From a checkpoint of a small mixture-of-experts model trained on Wikipedia: 40 experts in each of 14 layers, 4 picks a token.
Below are experts of layer 9 (counted from 0) of a mixture-of-experts language model. Rows are named router (the router's row for the expert), gate (a neuron's input weights, with its number), up (a neuron's input weights, with its number), down (a neuron's output weights, with its number) and show model dimensions 0-255. Each number is 128 + 24 x the weight over its row's rms, rounded and kept within 0 to 255. Numbers have three digits each.
After each expert's rows: a language model's description of what the expert responds to. This comes from a sample of Wikipedia text that the model never trained on.

# expert 16
router:124108153139154109147122078105077143109159159085125099131151118145118121099141098143116145159102116136127154127141170068120138111130143181134162142138135142114151155153157109149084122171145139182113120125106123123157133133149135137126117093091121163107155129107122158133157130130159120103131111149179144145129115139130077116132156112123139106107142167123164136107136118095149110109150161097121132077091085127100122152142101152122151138132111114101099113112125108155113127125132159122145187131140119118105133161135090113122130106132131142136165106142126106146103145137150146114126130129116149164096174157111170126124150100167129140151114132169163103115054090161148130085114173120140171123113128137103111165129127154102136121147150069108111101119103111122124115085090120
gate2:129133100166135102147138119120080129144142122113156127173112095154108092125113115110102120127128137160095128107104092119104083134126109121119147106097128145128135168111170122170095160170147108134146096106101118144153118096160088138102161125099110142128139163129153099114160138077096120122132131128131153125148123126155118118107142141122141116114162128092134140118128094117142151141086136147118155149154132090160124110110116112123169094095144111138161137116102094134131135113130149120111144146157140129167127124102130161109143129115161111123083111133131112158145114175146173075120149103175138122108100185114121140144162154145150115172097108120192100134106155098152146082142146116111175132138158125132091143142137125105130158110094107130154145157100096112103155118149101
up2:159121087165154082149091145145089158121144151110154111176101090116135145133155115170132143127178127143098140131129121141111097158116111049121161121124123132129167167118168091182115124164158102123141101131124125152139143115126108089091143148109133127150141143082155100116182126105105145139145141179138145119117113132130153123092151119111143154149111150119096168119112135149130135174082155102140134179136149089092121118091123111139145077134165125135145120130113089144123141127148150119140153109199168127146136114141166148107146127097110107149086139131137147177115110164134136103114135133139105098130119134110155117099081140128160134207125144152162109143141129097115117134132112137105152114172178147136111133133119138122182143128098121113108121126144093149083155112154115
down2:147136127133124112119170086168144178181152109096108148155103133116142117120086098084151118115133151091122121092101106120132090109096143109109130111140126162123120114133139122155134132139116168130120125148112138124079123136138163118118140058092146144113096103149181120178143159104169121091109107117086156132106127124099126098147174113085153152116124128137125127142124130160121133142118139161108114133147131125144103113150135152159156102120177130127164137142154082107131085143127143123075117111083144131136112102108179123155134133136121135138098119155110187129116129154116151119128100129139148124118148128145078150139123134111136141136156141122120100120139152101132104145133159118098147127145209116132143141154138113115117171135136086073116142111111156184147132080104147
It responds to: First words of titles, proper names and quoted works, such as "The, My, Holy, New, and Life in Life Magazine.

# expert 3
router:124105171137129098131119107095133071130138142125119114116125145107168154083144134120145130162113130097123122129097157085156121102156155164118161123132103132118137147165132132159076119135079131134104106162129113142161140113103151160107118133133143111122122155158106157145162154102176135127138161144127154131149138146067101145139116108104112091138109163109172142115102111111122139125158095165140157107126108121099114111131135105104122097155102128092129132136131152168138117167133128121185171072140105134094115164154074139121139118115142125121169137148143092079090125100116149101098098114107140150082160166158121116125113118140161083146144134178116152085089107160121144121098090128138161101101121125105103147144123126071161111124133119101132137128093105125112116102131112
gate0:140115108164147110118139136128128117085130127106106085106062151110105132152117104146084177163133073149096118111152125130105107156108144129153115117133155134120134143087118140107131118102137143103126141128145144131106145130162155124102118134070108110118141114139140131130143112089135129122092177118119124120166113170103124169139116154144118124118127136146133160131130140147093145116142114137125170131125152146080120122151142099111098086164122136131098158138179156152172152121127099109161104163133110147147114129134143116114116163108114133175137127085172117118122146173099086116119156121147143121115149200163139151096109107159096155136115135194127147165096151165108141147147135172151121178120147117097134108110125109138110122111142094124140160146097098111082169138178122
up0:137054155164187155096100183126097095120136110147086121137110132132083151135155136132121150134142141146121095108100120149150095129124161147152117125122090128122151131128161108096091124146126107117147139132140122136093136074109141102094122092138128135102101116104098148084132120104175151134139142112093138132166113108132074092139141162109127140098181148160094137140101110130131129100119115146104138087106102109135147123167083077094140110106116141120148086125142162126123147113132088116118162140094125095118102122134169125117124144145152135140160122085112136145162124126105160143140137143131185104113145147164126126139117108120117155158114131128128105086128097105102115096143120159144129177137096096093176153155115180111106105153105077127133126132071115130107127150108152
down0:153144081142138113120137131144130148124117125146077114110117122155165098144134130136171134105137138091112106154084156106168134120150096100104066140127125101170091116076104129156133121168103111092120119151134138175109128127125103161114130119110130135115134106101172121166101072120107101107127141128135126137111158100126100178129169122116159157131114105129156116136159100100100112127128165112157107106147106132119113104117160111124129047110145120149100145190151115159112132120090113107125148123133172122116167115109135112103127136145145139123109145152145110132113105160146113167146164088146132091061152135153162139147096118155156132140167159114130136129113125144131139125164169138171118139106084116143098077133138131171125169155137167157142091141118155140116127113114198
It responds to: Nationality adjectives, country and place names, and their suffix pieces such as -ian, -ish, as in British, French, Anglo-German, Parthian.

# expert 10
router:127094128127186098170130117116064161117130121125127125104144120160123119142142081133106120119148105094115149131158122144115127146152155159148191155147119140098135153144133166149126137134152117132127132147150111088146113096124143130111113130106139146112125144142097128129152146128156104103132105132171136116125120125076107096123094143106151104137130154137114147133133116092136162091130122113092165070124120115137131127124115097101128101137120128087102122112123127157102108168124127121128173115128158148113113150132111092102138124135136135158163151153120098121104165161131123097155109135147174140086134167153177117114131113151142130135116132192168110111060100110116153109079115122102134094136114135115095175119138133096138126160146118109130135120137095133145132098124108
gate2:113158147121130140161098123160108119136134124132144114179166118096086110107167114099144123174118163097114134153176108133131076111143126085102141138215126155133133140164121097103101120145123126124131147124130129140120168079140139125082129111096117131144164146138112113099126149116099119128142124134163115157148106104104142124092114167142109145062097096139121150144116158181149140139122137132127129118140115099073133137119113122123135119095137071153088132118097142080183133146135174110081093153096168133184100129125121154158163117105156133139111138125089115141148108152137126111132167115117104165179099125120124135113097137149142149122099115134120131123110110112145145088120129126145111105090169130133112119170136100129130150126139123126140141127124164086157108135146122
up2:114109151100160107134131117164151104098130099156112136139105099162104156149149115103154140130145128114137145129138127129122163119162139108119132121156117106090106136180123159140114110166115156142126099149117118138084131120086163126149108119117130132126166119149118146135108143115134156094149099103132136092146110130135173137146127144151172116157143117090079120201088126104146125106190117149138129169133130106104134097095121125133124108139117105106129147132138142121157130132126076133082120137120162098132127171137120133132179184129165152144166087087083131127120186120090123110149099104121121135123121157125140118092139129149128150155143133134146117122167105139135154145130145140129131094149130125109169198080163131093132137101144119109157149136108151151155120099110149
down2:100133120136071131094086114169111084121118105129147134134154101145146134121081141136115133161112146121140142135128120116123143148126165135118078131159109104144121139167120148137083100109126117105120142181099181111118128094097089158114099169140108137160147150127085133155152127131122149143113133124142141118106122120120107146136098100153163144139127135118101118113147117217116131164125127124087101096160151140164133127128104144149161131124132156100124130123102113113105103159128093134122086108134153136107141087170144099163153145121107160157124138139138113135181108137148170121147088135183111150150130120109149147122123129108082148116151153114134144140112174123117069073129116162148135104106142129140099063107200144140156167073141100111128144141129145151137110132157150
It responds to: Opening capital fragments of surnames and place names, such as Br, Mar, Kar, Sch, K, often followed by further word pieces.

# expert 33
router:099122154143146123160139108121085128133161120121104100121148113155133172100107102133142135135130166158100139163117167091140091123132134122164148107156110118125114131168131120131083151157148140165121111187121107107129127133125150144107114115109124144075119155125131140096178150096189133083139149131149141151120089140098103124105121127132120102141119156109149144117054119080144149145178117162108186065098089106143113146100104145080139127162132099111106115117087142131110107128128150108144172081119124143116125160151071134127169110099156129140174134150101125084111128114096177125123120136135132152116171121168103157134156126136126111167140134148124152095116126129100125117109151136116146128126155106109101159123136153102161113151139115115117117139117115152155129107094119
gate2:105156131116096118081093116122124136082134116131085122121138142144135124148129138145111148135187128102139080091094089111146110170133092154136144123109175146118105113113142142117096132136091153131116085123092102154128134171109146157109128066113088095126166110141169155130116130140129121111122119122127106085141137154127080143090139126164098143145153169075139172153148103109182125105149112146148109102164143096106133163100129103163151127139166136139143110121158151164103152110130102157085136177134130139152113143153109119097143129087160124127152105111097106136154102157160118133126140148124116136128156134114138083155125121154131114185154135133155146104096108111134117152121149148138103157150150112153156146132130163093095131160099128137140122109156099145119106107150142
up2:140137117113139135140152111175158139170121144070110075117148107155124165127155158131114114146106075127122128135119160188095087124076141161108134132113136176126124142123117106137106155163104176141123101129142166099143129147107148158113171137135133130141135161118104159164166126099145104088113090131178141155129133168119088141109137137123148111158109086084137140089182123139102132164143133144157143135141106113156115123156081149148132125126122113096116138123134156170165114113139101136141123145116174069097122175105121122106082142150101105141164118125147098113094126088119128145129144134182155149132168110142151148096155112109139153142116108074123097092112126134136147137135114125135177112112148136117157156129118129110133139140125151093178114173134086140096184162129122
down2:108132132112130162151144156139133111139176119079143147097178145134123119139110155144118125139134166105141125075093133104131100161083125107129148151135157151135170135152116175134150141121136142115125122145113152128154122113141085145103167115134148182129150111143136109126165084119091091090135130125146144141135122078173138146115128158100140103109088122121110115156138084137114148118151145155126176165117131128117114114117130122137146122125099141120139177150150137096112102107128122133178155112121168107131124078143142153143133189080163171151120103120110166144116143106126107086107140130114163149172135139126162137089116127142100115134084138166126129112171134156115111117133183130120093156179143081121122145174146133122189131134127152142120092142119104116217137142147096
It responds to: Participles like renamed, opened, named, published, plus as, recent years (2016, 2018), and bracketed year or unit closings.

# expert 17
router:115109140136158117183115098095073104104139143115143117142149121170128130140150117118109143141102110143108149132146146106112136161135130156115170152086118155123118169170151134150128125156134135163128110143119154095142154106128108116112113111097108134130118141122110159112164141078137114076124115167177107127147090112126084152132129168124122063126137173120169154102128128106117113139134110109150165093074108095120120114136118141111140116112096130108077143115128089130103127145142150092154203092147170134113163134108137110138112109138148110114146131143119148098123144127141138092142115091126147133117170176161119149145149108169134124127107122136182098121096124117148152081124126140149145139149100115106120164151144132101132117133137105117102146150075090140139111122065107
gate0:117130165140162144134132116110115116124092115119120120147151113151104148136127157145113116153140119124105123148154169124103142152125107137164192097126142090140137118127142159104153092124101127182166123141138173176118126160101113124147147131155106164117128116178137112135166133112123104123105124135156060067131119099119107143134082154144105093147082107134171160084141106150138121173095125158108125167082131170127124117126085180104152153130093124110129106148117091124150151136127134099125142123123137132126143158128130164116151112132104122136145132129121143111078128157109107125118175134161092151125149157186122148120107129176128108129124127111134128105136182122107149127101085150114112147161085109102108112107162101134155133128105156132128132114128084169141089143137107
up0:153140100109143105090112138127143119154109161112136073135144121153106137137160121153150119168097109111147134121108069147104111124107118147134177122142155119119120166110111123119114133142074060150134131170117151150109166141096142162124131121108110119099132085144109126178130123088143100106077167148110136079105126133122101152186084146177128122145100134117131133144153113157111118085155093150122152130111105122118110147129105146131112123175113100121128103120127101142125141116083140109126142141107156158135114122155132154114144102149083138099162121135126126069136130114103117082101140147134129109114114129158117099095121173161104120113173175145080122154130146136122138140117097149126174136176071149126123126156155129101156129131062160151112149146131148138120073149146132
down0:150158132136125132131155084129148193137136150091117156105093076120066136149116150125105124118133114171128162135121125154083151126099135114135114146130114096149116139139100150139143155090140107115167104112087147086108088156134141161138097120148134178107108100148105160106131138108114123064114105156103141122128146063096142083150138120095123158107101155159107084108133173129106129156087120120104152116142139135178123144064134090160066115134155132139166089101117095166145104120166123118094137108131147116112113146137109106126139151144153133085153121103121117102116118173155152148168144195171144112088148109101125152142110144121171147099129112127102097140122184106099120176163102094164123115099078116125175138134119135144070149114111123153126147108159128126118096178120137
It responds to: Word pieces and particles in French, Italian, Spanish, German or Latin names and phrases: de, von, la, fin de siècle, Flavius.

# expert 35
router:101144141167136108129134141130045066100127155121122135129124137167114121088144127129136142133169108101137152117159145143095100137148159132148162089077105157105123117111150147144116169161125132135084105154152143100137112085126170145062140126084107145101092137137129164158165151172121145093111139131149098167134102145104098136138157154097127092109140145076176138125112098110139177084139150123109137153129113129134147139103114104097161083113133112117094127135137129182126142126144129095131175125173135097117124154159106087150129125102130138146142153135110144090095119151105155090094123152113128174116168102126131167105148105122117093123172124159173139105103098113116177125128158131093146129128122118099110150122099139106167072155130118105169150135101100161159136121106125
gate0:130170143114145100139154112115150112145124104121112121155110123149100107132125153149086085093103089160140100120154135112091148149139138102133097128117142110157135131155163102143146102165158110148132127107138174146143135148147152123111153104117085112118123172121136123108145124160085086087112164097199128135112150093146155153126103134121162084154136136113138113136125151102142145154116115108100111164152110194057120143112110156133142127147107116149133114151148103139105146117189157106168126123166089159125124086114098157170173078173098114162138170131130123140160149141122103145147104129130161165141130157120094159166157089095109102123134151158128148093120119118126073119149150099157130143110132109155103156111130121099119160125091147097138159138150128153108178077131114
up0:093151092163111112125112147133200140158119121115099105091162103184109130109160151156132107138127103124074138129120129109126092111154127126125123091147093121107085134122105108135103160096112099105100094145143112114099137103124131144136125160126104136137108115114103135141134157135132109126143167121161117159104169166124140126104112119119117136160114115099166141105156108138150156103084106112117103121099131107121078164093167133124128100094152133105121170124154130136147158099111139099129119117128113094167089118149089132148181112099156149153151128124139090110146118116154134129149156165101141132131125155145144155109122140116117119106112131161104108157135106141141108114098106160126157136152095093113132090133125088137148112130162144098125114123122096142117137135116113
down0:149154086128117113117142135120119117091159146108157145122126174078153147140110151087143113154172181135109140162116120122144137118123103112107121142134142153122104169126133179107144130124117161119143145122136148138118165137138106120106141122113154130093115155117083144104140107112130118143119121107103129103172178113122099129077133088137164124113157093146088102115128145131140116110117116126122108144117126140144178097164165111126130155153156134134145095116168122115134128145129138137114116142104126156111151181147160125144075161121143138097132174099108135115101150144119141140159154145093097097077115166145136153096145110114094116125167156099104144134157140142119101136164145144121151093171145149131126120143151115138129107107103143132060123159092183101139145158127124
It responds to: Line breaks after paragraphs and headings, pipe cells in text tables, and field labels ending in a colon, such as Born:, Genus:, name:.

# expert 11
router:144134170146138124111182135127154094132106154085117123126138132148125154098130089120123143171106108091135149111113172098097053129122169132101186136132134145118144144137140136181082151153138158158120119149132123101123163073128113162116139125134108148122161118118094159143149160103146114106096120172142128132139145134098109105157125118096124115067104147101147162095143108110121146137167162176156156050085141110121148138118150089107151136146142107122118128125123114165123118138158131133153136112114151135115131176158117149125139093125146121163170170139137140107099115117130165098112134126123128086139148156146128119095128123166139084140141120142170119126096068120121136098110171139091135079149130061095105143150162138089143105126157136134117132126096095123158147100140134
gate0:098156140110165116133124173119112109124135140132132140153128128120119132156148084108095149145090105138156141169175130097142127136116132121129146104112156118132133091114122113130099148129129164130103166106100089147120154070150117119099077138108120138153165085097151176103138162163138134148136172167138117114082173150147130135147169125130113086149162121093153115133148157127117131134140111150124148091109135123089154105071113098122129132142085140129096177154139141128113129117149114156119119143127140105123109172129123102124166137140111105128143166102115132118150136142113106126126198142115150075114147138131148121171132120140152096109146140092126178111126095169118112137125141147131152118103118189112113155166176123133119107118130100156154176133114107136128142089127143
up0:160099155159171095162115148118101097154170126124102139126153108155069129110122145147139078148090129150148083160144114137132111126077066166139128137094133207114127110105111135109154107143162163120103137149120133138166133100110150084127077092116138115151168143163167133149125101160134163109104121150090126103103144083129122100150199150147117119127163147158151125112139140129115105133130132087159155101106136110130123106128110158091101132166122110124119127152156110168141119128103098117144148120153135105141130130115114132095111132123084101137096141141105131163147108112122141112107136143160126136110182127103121117106131127160121152138157073112168085108147149147139128116123140148151146120160164185133134145141136142135123122168163131160142144125128148127106137169103134
down0:107157137166160171148129129147104136118119117086090108105115164162053164153112110101104110088123154128145119152116150147162134099107160123093118142104122114110130131129164135123135126078100141148152122120083102102124125152130120126175123127104112132130110115111118123082136103174151131114122144171129130154162122104121114112122097109146154120082152152110141156112124101171143120151117143138147141129131135120156142110131139189096126105159174132095149147138123099071091088109148095113123120091088121071112154092087139144144128155146119111136128147106143138136126117130137093103122127143141154107161104110160157138141120106133082100095146152130130107144128132114082137113157175178114093108110135099134090106137115097141128104171133128161131145145093164081122117114112117
It responds to: Common nouns and their suffix pieces, often before of or and, such as development, construction, overreaction, crevices, positions.

# expert 26
router:137159103158134100156154123115097100111132146110124113080141099137137167108135125135112150140133122139141147139093136124130099157143133144180153127127144134118134130170125130142109141171124112128098074169134150090148154126113148122138106115099106137092160117159149137142169144143151138095121137151134118147120163127099110156147131115098144118100074159119162123118127121123114165110143158153080149077131107153119125132145166106116144112105123093129110142094161114146125120123147172135184174128121126133120124136115112150140126121090146148150142136123126107104120099165132175103159108124127122160088131148116139137108124135138133085114149149138165116116104097127120116089105139082116137104096117128103076169159143120113130080147132122136125130101132112159126177097153089
gate2:117137103139115132132124136177138152146092120106163114114133105113138106145106101077093112147122139103140127133113171141136143130111110149153161125111114145176124103199118168162139199119169117181162120139154160130065164112186129125126145132139149105145151104133104109178134138140096144120162146108128103138126101112143117150123128127136121107153148126127129143122117142145126128125129136130090149095093093090160125175148125117070108093147164145122124137124126145137117145104144119138123107139136107150076140104151139130158133135123149111149116117137141100140137146163138128117140118178171119156128143103110146112159151163118126141136147075128124130145104099104167146152134152157165143095136135133142171125132140110103136166186152112143128140118142129109114180157126137
up2:124099128141102161101122184187113125126133107168078145145124131190118165101160149120132112141117143108114093175133155110106059171129104185161144150109150106120100140158154113152178149133092170179120129112102108172089129140150162115142110171139141123115136125137076094149108146107146166118112117096103124155075116144149117125155104103112116144161156139144114128118115138115112116094156108116138113126130148151061118138118114120120171120127124146144129103100131100139167089144129113154165113114093123143126153132149103106168156132112103142144140155114118140143118183159130151118150180133103132143149144142143100126127130187123144123122168089132148117124141142079164109178114101164095121137129157120126155112114157103086160163148123135110153111120103098141166141121184132
down2:163114119114092115127127165077141112116143111143142139136087121102158154107069103153091160133127152144142166122138148146152097157184122131115100181106188114131144129142106131132134145133150119084113123160122159106133071139147093115137126114123140141108136140132141147129090121128121129116147182154159130124136164088162146127149165190144142108152103137131126105074119134081180138128101116104129128128113159128084129152150141108125108136113109163165117155062121129115163131118137079141130128163135134109134095135110121146113105141117130139110113141115105178119161117096102098147128162136175128184156140084122141115161104139097100088149132165119120136153160141103106104099126136074132155142170129171197135123114121121159173142094144127109139159175136100101132099117140130
It responds to: Numbers and newlines in scores, statistics and table cells, such as 74 in L 74–81, 79%, and 61.28 m.

# expert 6
router:135159140156164062161140137094075072115119108079141111126113094156117142122157153123130135144121134121147137136102132147155141106151111182118165151113105142105129161154145131120069155152148131108124144126122123129140132098125136131101144144101133121094136129127106177146147146108162105098114142147146135136139100125086116133153115119130111112138108162109159121113136131121122140141169149156141172089107124108111123130114127097094156093154139117124091118116122128148102120159145113129158132082117177148128106149111119138123137131125134129138146127147114113105079146114082169090132129137126174141115148166124154128115130134137143105147143116150137104119106084123121172116101118105120166051120108117113099159163119143084164113101103126106128155153131099123122116137149111
gate0:096202084153157153137155110140093119103132134097110144122091150172152136159117140166086130133142135120124143122141161125109145153163143101116126123125133122108120128147124172118111140102106109100090121136134101154106128101096108124140106184129135172144123134105130142118147114121142127133151141183099109109129153112108132120153111138092044138106098170110106137114114113139123121161153105102161125145116124125098166103074118123114148099150105159143116089114132162113164094121182168102116107116105111152136115137109159143097134149115113127098112126139129122117114091105115109149119133139147138152113091131120125160139106115099136113103105149124126101109110145096155168115158166070124163110143117136119134180155104107087131080079104138102131144153133190122147164108142105
up0:129152089112154148168151148145124146144156125110116170093143157106147102100094110101148158165140129108143093134119155123149077138090180121171115145151074167129113112151134142108131100108110128143111107153083119125139156121122160121109146108141149132111177128098164106112167131150162130154172136186088119096117110125137097111146150128130103132126175134120120147096129132139138111135123170089104119118139099133116139122096126133130069149099062128126116119138094146134072143151124149121136152148133079138130148138120141134080099105115133166148104148112094137077103139145132114088159115108120114122102093133110127113106107122035129137094145126155136104113134129142162133148146152125145109089122132170162138066113180150154151136128115129109140085151108095167111125132133144
down0:112138135159143132142108169140124116138124133098120136077168186077150087083115168140110136106101119138104116132123115152141146095152156137121096151150139167184177126144147070158084090081088139123136144112148099142125153127129087106142163145095116141141104137118148116102099118133112122109095131136140120123137132118150116170106104136158088120117088146096118091092135094131156112189148154136154134135128139117142103124114172154152086153149166140088150094134132120147128136100129091118131127132100121133137094103145168143144159161158140157146101111116163139130132130134128103143158149100103129115104135123130126098078051156131103143096129148137096137110155103125120110125158134101151083117137106157158125107104134130082096125128112137098116100117104137123117115141105157
It responds to: Middle and ending pieces of proper names and Latin taxa, such as idae, ville, burg, ius, ov, in species lists and tables.

# expert 39
router:134112139152131119131169124126088079142124171123104111099143135120171089125144111120143147132113132152103115103100155078135144145143155128120159146122157105147114137135153158146096162155131124141129134194122109117173119112142151159116133112107097166118142096129102158138178108150119112110121143118148147115152115110096097090144115132123135099111129168095159147120120100088148126089142162130102143087127088144137123142142135141111157119117104122112122105098147140182085114149172150092140171122150116094079098173139110132109150117120165139152177108158143122110115136139152162122138126115142166130073134131138130107114128144183174107170104106153157117102071109128133110130099176132138133103130117092121094162131128139094157116157134103132091102113123091146129133097135095
gate2:137143129081118123148135138102113144117098076142085174134141143158137131118143134156141116101129131126109068135130122134118138126114116158101134115162072095171159126129167099103116100127123149118116135168122119143115129064126155102144080139142105122156123134143086147124128151136085142092115142145116128112112132107129073082162112146144131111131119134125141126151159100163137141126123126154147119121115133127094139146107158098073132107121140128133091172134118137113144137124157106125139192129138118104167121143127122151133154100200178151150110135106158109140127121157138150108132139066182126121112109111132171110162072101136115127129088124133135112130128164154186123105160122108105140092137155170062130131092181100140149097093117134137149164109151144132175107143131118
up2:126147114125115119094115112157132095110089138086114167145174177093121113142137105166154134142139103084139067099122131102136092108152131136101130080155126129090080131117177100131138154112105166142094123150129162148101144104130117166149117072136126115123135148128110152127127117115109144090113138113078125087105155134104140153107124157118095143131136179099097120096145152140149118101123114159126187077100160157110103138097132109128108114126115115151097106185115122148103115150166146106155101116178122132142135087142162120134149082149108113121142132111135144116140130130158161145113152098110171125126126134185150094148084157151117109110155106116146136139119128127154143102125137136144147126103085108146148140108142131152146161121155065108157148095127129128106122171109141
down2:132101087081119114144129175088162119142117091144142094115135145137195136113156132128098097157145125131123110164127154105145130098134084124136160133157127112126138148127086170140113157146161115128102148114169083141178155120119105129126152104152134098138161130188107118120147120116123175147119129120112096108093159105117121133126116121102169135134105133111130116124115118100124115131084127147096127102159173094175118120144158154127103136081100138159095195120115119105139101094129114125120111161059166123161166161126141140167127105118134086077127102158102080121142149106125102152090127138081152117147117103115121133125148128104134116129147097110079109143156139160073130096164129100104089156144090127148132120122158154102104123113135089140154110142140135092125127124102120
It responds to: Pipes and small numbers inside statistics tables such as goals, appearances, vote percentages and medal counts, like 0 | 1 or ±%.

# expert 7
router:120108112152132108161151137107078086131126166090123093116165159111145145121117122104154161147130126126110136128093170036123099122134166149105156156138158128130081145184147144145117110125148103134122125165101096116133105140148136147119127110079130125124137105129129141136147149179112147118107145165157146132152131134107111117130118110129111099119117184111151122111114120100161127117133149131134161134144116117117109155128141140157144107167090122134106127132123141157093127105139156099106192118140141120092149154113093112117136114126149119151173176165141134114121112160140183094151105135097165136092168132117110102085134127176150107173170085152141119137093092116131158088068158112115143111095119087090076148121132137079155115145143095108097107102113124128128132093128132
gate0:151143113192167088136158128096157066124147159073127146129139135140134116115128115149161113078127147101112173115104104127137128115128080150110147121135125118141138161142154115138145145157140082179123066204087168120136111108144162156149124105111110067152109178150113162139106145116144115114143086154143105139105179132136136116100141159119094136126112134126132196142149111118153146117159126183158134151116100113107126125084128101152103120095117163100126168141117165110169098155148174161121141119135136145102169088125074160094134128112111119125114136116144114147139125142130136133132162097097136130154148111118126143155098136142139094099109105099150116102124120149131134126117121125123082112140136128099106171136128112135177126076115099107134153141132154157119155063149146
up0:125156136144133082181158097081125095132121153084127153108097161175143109144131141127164129131146139166155163101143120101157144128119141136118167141116111104129129164112154103125103111173134116100111108140094121135116133105090140145137125152159094099143141140114143150139124097119162126132108107142114094132179208135152154160101132148080089182146099154105109142153162133133148137150156148177125121107095140155155136101091126130120113129077148156082119133128118127097133109149168140148128110102116107133100140102132127150135122150146124150120101140124114125124138143110151170076162144096081109121162159127125166160166135146109126138082127122109124122112146104104152113132073116123090120127157127149139070129112162107151114133121117148089099138162151126175133151117122163
down0:108173127137105128149127117144114150116156126142112138126129133169133143156151141155131128121174119157152134095152131163171141134129155139098155116084175172122135110153116099129133098118133112129157109155123139117152146117118166138134172116171152137143125141103116115139157129082113147137142057154093154169156108131128139114127148115137106138139067118123147115153120123121124169096127162125089126201153153117140146075094117158070145150128150071153099106139164121163118150108089080114119169136135099146117114125102103142101189153158131125117135115123120136162114144126196124130141122131147120107173182144162106144122150044113162129083168142152105118137130126125095101095123152132112130125102135110136129115125168113153135169114129131134180124137128099144133145138155146
It responds to: Pipe and semicolon separators after team names or numbers in sports and statistics tables, like standings rows, plus dates and parentheses.

# expert 29
router:145152133130131105154134132133132093092126137106097105082125162149147127130100108113126157094120103084109164135147161133126093134161162116139164122143149087123098135128147120138117121144102101141102109132144141092148142139124157149095117143075096178110121089134146127136151136101125117104126172142172132139129129130098114106154153099122124104120149146073128168131113125111127167121119134134140171078131122112125096140122103146104167109140105116117108135182120102162130138156109124118162175084170127116130117162150079076139124087072136147140160135110134123087092129142101160069151102139127129138141166117129146154103147072137135074152158128151138130124120123118105135147095175115113139099161139095122105158120096122100194066156125113127128123126126148136140129090117091
gate0:140082124121132137113104164096076143093119135116159150130116122145171117142152120136158073141146139142156123145099100133081117136145154128131105111117167104123086132130128139148132129135135127159147146086090132114134150127127161112087121134097118182138153123125129173105151098158110103110158132118174113126135110166131192110159152142146108140102159146150076149124130095152142100173118135125108138126113165117154132172112123075090124150166131144150128096096131100114097137144140137159079125133152097149136101124131150141120106112088085130111132135132090176137149146140110136099095118108153146112124131117132115139164166120157113129135101136149148121129144175118136108120110185118114121130131109099102118122100133187115123167139081137127099153120121157100143094117111079
up0:189129146150133130114150145128168116129072084108127108101132157092152165137130142134108122101129147122125133129134109133096089150167130144165085156097142118174106093121133130094126152120122080150150137180141138095140148135116128174081140152134136143129146116131137162126164149118155157122093150091161119147155129131142173135149146125124165132135082095174098168113155131130134119166142143172126157106128173174133122139134148105131098165172130109102111109125116109142133138105119135121141128143105125122111149158143097128075125097141159140093159136109163085107126157159130119143168125103155147104171113157146152130116108130158105120109100105123145067081137116170139065141106141085149108093112123105111099101093127128099152131099096133134164124151125164093157124084128141
down0:132122101135140132151173113105138146095133099138093133136138080150139110156110111116130085146150100151135111112133102149137145123138143118109142129157098172158145152125098163137125132169093182136134115098081133141143141149110174111146177149122112177135110145123089084134106154074135098114137104127162105139094110122175132139121116163117151087110140091112133135108146108194143121142126165128119151171159152148105159110153142155120109136153110153130105112177114121139151147166133149150115146148106109141147127142150103144138092112134107123129082106119141108095149148152171155127159148142166119153145116080091072127104144100152103120140147117141085114181101123146122145098161132152154069127114084104102134117120108142066142103148122118139134160148151126102131137124113139
It responds to: Commas, periods and semicolons attached to words ending clauses (season, earlier, movie), and clause-linking words like by, However.

# expert 25
router:148144129140116125159149150135091102137148180100114130091127101168139084085165103129139133139143115148116164112094151100121128119136117140147159162117135152067132143110115134135120141163149106109102084178104139092113095105117154147139145127101139176094143145131087149133165137132173109095110124139152127117146144149116093145167089089108153140104156162104181151127118106084137151111129127157082110117124103116113093113128131145138140124116144119129119111123154107165108120130161140115116168094158122127098137143155121150133127122113154179181153129137122138119102114137172186106159099149126142145126133142143133141112111129157119107120125133148147137096093134126137115098065133103146158120098117111104062124102145136119152106160104123122136148095118138175129145070148102
gate0:132139145085144093158122117125122096146135155130142130139158094144131126125134131137161135130130121095120156138161129137132145116143104102118146151086128116107121151154140156076095114169110113145123100149164106093154097113083167112151097156098144124139114130118118140100115156094138137126124145151118115136128120182137122116148145162120149172154116122092127114133100101138103157150132151131137175117147129128170152124124129142114162145125111129064151192119133159125121172098141162116124129120108124108107131162113127140153088103150139153130146093126105116120150120139167126119114134109168155160138150134135104150106164155126174136177156163137119073109135121134092132124085124149108116156112173127086085121118131114070135127133132087134105124086135162107147089130102099
up0:172150120077085122099098123107132158138124128129130140135145099137119110098141099120152134128115086116123168124125155201097149112120125081145158139128090139109172119127142103122171150164116114174132088192125150097144109121107158101183102122109135135101070123106144155103149153114168120131078123133134156153120121151147138125133132155137164117124166099092141166132138101177091153112141120161080130156152118102182142096126115089114104166140148119074145162117127123109127121120159136166084134132132110165091143138130152133145120118107119115157141106127116138104154157136130123124123146101186194180109129150117129158122122111108135152146117124109097156120130149154118110134113140133115119178127122141124098110092171108120175124126118145134140152084131133143098074131102120
down0:144151123100153062119089198145126119115152098109099126125102120139099138119142151089185134146098153121109099110124132183156128158138132092145118119129119082126137122093168131154126105103106067135149171121196141166119093104134167117141134151108117097161109154128146108124127174166123120164142110162126192107151101146108139103142154109080112135147149103094134093142124092161131143152115101135146122185130169164133093120112132142130115153115147104125118110140126145107118127137144108058159115108129128128175161119131134126111119068146121143156092128124096173116144119105121116141120138116119130112081105131112126154143103132097120127132102141089107132107173122115129096132120125143096119170154151073143095147129118134148123107120133163104121119139159122122127129162118106
It responds to: Digits and figures in coordinates, money, percentages and table cells, plus table pipes and of; examples: million, ,000, 59.21, $.